Experts of a small language model: vocabulary 8192.
Below are experts of layer 4 (counted from 0) of a mixture-of-experts language model. Rows are named router (the router's row for the expert), gate (a neuron's input weights, with its number), up (a neuron's input weights, with its number) and show model dimensions 96-191. Each number is 50 + 15 x the weight over its row's rms, rounded and kept within 0 to 99.
Before each expert's rows: a language model's description of what the expert responds to. This comes from a sample of Wikipedia text that the model never trained on.

# expert 61
Description: Clause-linking words
router:34 49 38 33 68 66 51 60 41 63 53 42 39 38 26 52 64 46 77 59 43 50 30 34 33 44 33 46 44 47 55 29 45 43 34 70 35 84 42 43 52 41 31 76 71 85 66 51 44 47 42 54 63 61 61 54 43 26 59 54 66 29 40 41 47 48 62 41 41 67 51 71 56 46 44 36 47 46 28 55 49 29 44 50 24 52 58 54 44 46 29 60 42 57 45 65
gate0:52 16 57 43 66 52 36 52 34 42 46 87 53 74 46 49 50 48 44 76 44 23 49 52 30 51 52 52 36 53 22 50 50 49 52 50 42 43 49 44 59 54 16 61 37 32 75 63 57 41 45 51 40 67 65 51 80 58 47 21 58 34 43 46 46 60 39 74 65 65 54 70 61 70 34 50 68 62 34 56 66 39 65 49 46 46 49 34 60 74 31 49 63 89 76 65
up0:56 31 78 50 40 58 55 54 67 39 29 69 26 36 32 70 32 60 57 59 54 42 48 45 33 35 44 79 33 75 65 55 35 51 54 76 43 37 54 50 51 38 74 26 34 27 66 59 44 43 30 68 29 23 79 45 51 33 36 62 57 39 81 61 37 41 65 48 23 50 57 34 56 36 57 49 20 44 46 23 37 59 45 39 37 33 27 41 50 35 67 61 60 76 55 50
gate1:31 46 54 55 77 58 45 40 50 48 40 32 52 24 48 26 77 42 71 65 58 31 45 38 52 58 48 47 62 60 62 37 69 50 78 33 64 64 43 57 43 51 31 43 44 29 38 60 53 58 33 50 28 56 25 55 53 53 81 28 63 41 42 61 66 61 30 54 50 39 39 92 53 51 54 57 27 62 48 34 61 26 67 64 41 41 64 57 36 38 47 56 55 34 55 46
up1:66 36 37 35 56 62 48 42 54 58 53 59 60 39 15 58 58 65 59 50 50 49 45 50 35 22 60 40 57 56 41 69 58 28 34 60 61 34 80 82 52 39 30 37 58 41 47 44 53 67 08 42 29 45 41 26 14 55 52 42 37 66 45 59 57 82 52 50 24 47 39 48 54 70 47 46 35 48 44 32 56 61 37 62 59 67 47 61 70 59 37 36 28 77 37 43

# expert 26
Description: Numeric quantity digits
router:45 54 54 52 34 65 21 40 58 53 72 42 72 54 62 47 62 47 63 71 23 58 59 65 39 55 59 27 21 56 32 38 53 80 32 77 33 33 46 35 57 47 50 49 42 53 43 56 54 64 52 33 61 46 60 49 49 64 58 43 34 53 31 42 48 49 65 65 24 57 72 51 29 44 35 46 52 38 50 38 39 70 48 39 14 42 49 53 58 45 27 64 74 58 17 72
gate0:40 69 41 50 32 61 47 37 73 53 77 59 60 44 46 48 32 61 62 48 59 65 53 37 33 39 61 48 46 75 24 33 46 35 43 57 56 77 80 32 56 42 59 13 46 42 20 34 30 56 49 70 34 58 31 58 52 63 60 57 45 55 76 60 54 65 83 52 28 29 57 45 61 56 57 38 62 49 65 39 57 54 43 44 53 36 43 63 57 40 55 53 57 60 44 91
up0:60 67 73 73 55 74 69 42 23 40 51 54 36 52 36 44 30 45 58 61 64 48 65 44 49 46 61 55 64 39 52 51 30 44 67 43 81 52 23 97 39 33 46 68 51 51 42 72 56 28 64 57 47 38 66 30 30 42 24 60 73 45 50 47 30 49 45 40 41 47 44 62 57 37 31 37 33 49 29 83 37 46 35 44 36 39 45 52 49 28 54 54 50 45 78 35
gate1:48 57 35 52 57 49 52 35 33 49 61 43 83 29 65 30 51 69 81 42 75 53 38 32 64 61 57 50 63 71 48 56 67 65 39 34 45 76 73 47 51 55 36 65 69 45 47 34 50 62 32 54 66 89 56 60 48 59 27 65 60 47 46 56 36 25 11 19 47 35 56 67 44 49 31 44 63 49 54 51 42 62 47 75 28 47 57 46 67 54 53 74 56 45 31 49
up1:43 52 62 50 37 50 22 58 50 47 42 35 49 46 45 73 55 48 32 37 48 46 85 53 48 54 48 56 41 56 49 61 36 33 46 57 43 20 29 42 63 67 49 47 50 57 51 85 61 13 75 52 28 20 72 48 59 37 75 51 53 48 64 56 49 59 73 84 28 77 40 48 29 49 55 48 29 43 63 49 66 50 50 53 59 56 59 75 25 47 68 78 38 52 64 64

# expert 58
Description: Year final digits
router:33 74 60 37 50 76 06 33 65 44 62 66 30 36 55 46 35 43 64 68 22 54 24 60 62 41 45 34 20 52 31 29 26 69 38 85 42 65 64 62 53 42 26 66 36 51 58 66 45 56 17 37 72 39 51 63 25 46 40 47 39 53 48 39 59 33 60 59 49 57 59 60 31 46 35 51 42 39 48 57 45 60 64 29 17 54 54 64 58 40 57 53 80 62 32 63
gate0:66 60 53 52 31 63 37 43 55 69 43 50 58 57 29 64 43 41 63 76 35 65 32 56 58 40 45 53 45 52 45 41 46 55 65 53 23 66 32 73 39 44 67 82 40 50 48 36 42 18 71 72 50 53 38 49 56 43 52 54 50 53 29 68 47 58 45 41 63 58 30 56 62 35 15 65 61 48 52 59 52 60 43 40 76 68 40 65 56 72 52 47 63 57 76 47
up0:29 40 31 54 63 44 70 24 48 45 56 49 44 38 75 67 44 63 53 22 54 39 58 50 50 54 52 58 38 47 57 61 48 52 29 43 57 50 70 44 58 64 57 17 57 73 52 63 59 71 41 45 50 53 40 55 37 61 56 52 47 54 76 44 72 44 61 61 42 48 85 38 54 61 85 29 75 66 64 63 52 48 58 40 28 44 35 37 43 31 29 70 18 50 45 56
gate1:55 35 44 25 68 38 34 47 54 41 65 61 38 42 38 54 41 23 48 42 36 37 22 68 49 72 24 62 48 49 51 56 57 24 44 72 60 58 42 63 34 60 45 19 52 81 66 46 38 59 49 46 63 62 63 60 35 65 54 37 32 55 34 56 44 46 47 36 70 86 34 31 41 65 77 48 60 10 24 48 34 63 50 60 53 53 71 33 47 71 88 65 56 41 61 61
up1:57 62 46 46 63 46 56 51 35 55 48 72 48 62 36 85 73 24 43 32 55 43 44 85 72 65 46 75 42 63 57 81 39 48 64 56 45 55 35 49 29 30 62 26 59 54 53 50 41 61 46 64 56 68 54 62 34 63 58 50 51 58 49 46 45 49 52 32 94 70 78 36 47 30 66 25 52 63 37 36 33 57 51 43 33 41 71 59 55 64 41 73 82 48 62 45

# expert 2
Description: Coordinate and measurement digits
router:31 63 68 55 55 73 47 35 49 53 44 48 43 76 16 48 83 63 65 87 53 68 34 61 28 52 34 27 30 65 42 27 45 63 47 57 33 77 66 34 61 37 68 52 42 43 48 62 41 84 42 42 56 40 47 64 21 47 53 46 46 29 84 36 51 40 49 65 37 50 58 45 65 58 28 44 62 43 47 20 54 90 62 38 29 48 49 63 52 60 58 76 68 53 56 63
gate0:38 49 39 56 42 56 53 24 54 53 39 74 39 40 28 38 59 69 35 81 84 44 48 61 17 59 47 52 58 63 30 53 48 64 43 47 34 67 49 30 37 52 54 49 43 84 80 59 36 70 56 55 50 26 57 39 46 47 47 23 75 32 68 55 33 30 48 50 32 34 53 66 80 50 32 43 34 24 50 15 27 55 42 48 35 39 73 55 65 37 64 68 54 64 69 40
up0:48 54 58 54 79 47 20 50 28 60 48 57 57 45 52 48 70 53 24 58 71 54 58 44 42 43 47 49 54 44 30 52 33 40 47 29 18 68 49 68 46 63 49 21 45 91 56 57 38 91 59 49 45 35 57 56 15 55 79 24 49 53 56 49 57 40 41 47 57 45 43 52 64 50 13 42 46 33 68 36 46 51 33 68 49 33 65 18 68 67 73 65 55 57 36 45
gate1:53 45 31 28 54 37 54 77 38 46 67 42 42 60 28 45 34 40 64 43 62 63 27 59 62 47 37 51 54 85 54 53 50 58 73 58 68 45 33 73 47 63 64 70 19 37 14 44 51 37 60 59 78 52 59 28 41 68 81 41 38 74 55 65 52 66 28 68 65 55 92 64 69 57 52 60 60 28 75 56 55 66 22 49 48 29 40 47 43 51 64 49 39 44 42 49
up1:26 41 68 67 58 27 45 55 70 46 24 37 62 49 39 46 46 69 54 36 35 65 68 51 23 57 65 63 44 75 73 46 55 39 50 81 40 46 87 51 41 39 52 51 51 50 56 47 41 56 52 59 46 61 50 56 46 71 47 40 37 40 40 59 49 35 30 14 50 45 56 56 58 71 52 25 30 85 62 47 53 42 41 41 51 62 47 58 72 48 47 29 48 30 59 53

# expert 17
Description: List-item dashes
router:29 50 51 48 38 83 50 20 75 72 69 40 32 91 64 36 61 65 56 64 36 68 59 52 73 43 54 51 42 65 90 60 52 73 57 89 33 62 42 48 50 52 61 39 34 31 72 28 43 66 47 22 55 39 62 51 60 37 70 69 44 36 32 42 66 24 90 53 40 51 47 39 44 33 46 21 61 23 17 40 43 65 36 71 43 42 60 53 45 50 21 56 69 37 38 77
gate0:45 60 37 69 61 66 44 52 37 50 61 40 56 34 44 65 51 31 38 30 35 43 45 49 47 24 77 61 59 67 60 44 30 68 58 44 44 58 52 39 60 54 13 51 26 41 49 55 31 75 44 81 57 53 40 32 64 55 58 56 52 43 62 51 67 22 38 34 40 33 26 62 54 64 58 55 79 43 63 54 61 31 46 48 48 68 32 42 38 68 35 54 76 27 63 37
up0:49 44 21 35 64 89 45 69 48 60 41 45 56 68 45 59 50 47 51 34 15 59 57 57 46 40 72 56 48 43 59 54 29 50 34 44 44 67 49 37 64 60 29 34 60 16 44 37 53 71 45 52 37 34 58 57 61 58 77 66 62 58 41 45 42 44 66 26 73 57 28 57 76 51 49 50 39 34 53 47 44 21 40 67 52 53 42 46 41 51 36 66 44 51 64 36
gate1:48 30 45 51 68 38 60 65 37 50 31 50 31 71 60 28 50 33 09 74 54 35 73 56 44 57 85 38 48 36 83 54 29 60 61 26 54 36 48 34 44 57 57 46 59 31 56 40 50 70 32 64 25 43 45 68 40 05 55 40 34 50 50 42 52 51 65 73 45 45 69 42 44 23 36 44 48 28 50 68 63 23 40 59 56 59 40 41 28 56 37 43 44 50 79 53
up1:54 31 49 51 62 45 65 62 48 55 28 49 38 70 51 23 50 35 22 58 55 35 76 74 46 62 72 33 50 37 76 54 29 61 55 22 58 28 39 35 60 58 70 45 54 26 46 36 63 51 50 75 31 41 53 79 46 20 52 47 32 46 47 40 48 55 65 80 52 38 64 43 42 33 31 55 50 33 52 65 45 35 39 39 67 59 48 42 28 57 33 46 56 60 69 47

# expert 15
Description: Periods in abbreviations
router:31 28 37 55 56 64 03 29 39 95 44 31 65 57 39 48 44 33 72 40 35 53 46 61 70 57 41 26 48 90 77 61 43 65 40 60 30 47 53 55 73 36 75 73 57 44 43 37 52 57 20 42 50 55 51 69 70 71 53 28 56 39 53 52 61 48 30 52 51 69 43 70 56 25 49 39 53 19 37 22 44 41 12 42 37 48 18 50 63 37 31 45 55 40 30 78
gate0:31 28 64 46 41 70 12 57 65 63 57 26 52 53 50 53 50 32 77 56 53 72 44 52 56 42 79 27 57 64 94 35 49 42 57 49 59 39 56 68 39 42 47 48 55 54 53 50 35 63 48 44 40 51 46 67 30 57 48 81 43 66 58 56 63 46 52 06 27 70 33 47 38 58 56 37 51 27 42 43 59 36 46 58 14 70 31 24 41 19 61 43 14 57 69 66
up0:65 62 52 32 41 33 64 38 39 71 35 51 64 47 62 54 66 57 26 83 31 46 55 38 48 56 44 71 64 48 33 54 69 60 61 48 43 57 73 41 39 52 63 66 43 30 58 40 57 46 23 71 67 67 46 51 64 63 56 32 53 46 45 58 45 60 68 80 67 48 43 74 84 43 26 47 43 57 61 58 63 59 57 44 71 32 78 51 57 74 49 57 67 45 25 48
gate1:70 35 57 57 50 59 51 37 60 33 47 73 26 49 52 41 57 46 71 80 33 72 54 49 45 62 33 44 33 46 50 63 28 37 70 44 53 40 44 58 57 39 48 43 29 51 31 58 48 52 31 25 90 52 75 38 50 50 65 32 65 52 58 94 56 54 72 56 61 31 40 28 60 60 79 48 77 54 64 19 56 66 51 50 72 27 62 22 58 71 53 50 33 42 72 68
up1:38 34 34 45 51 62 37 38 45 28 54 58 31 47 12 49 66 48 65 87 54 65 66 56 56 74 40 41 38 55 58 54 48 50 50 39 65 38 62 46 52 34 58 43 25 64 39 32 56 48 32 48 75 36 69 36 51 54 73 28 85 48 68 83 57 51 51 58 34 48 30 28 76 45 76 46 88 51 54 32 65 43 75 48 71 32 48 29 53 61 54 63 47 30 73 60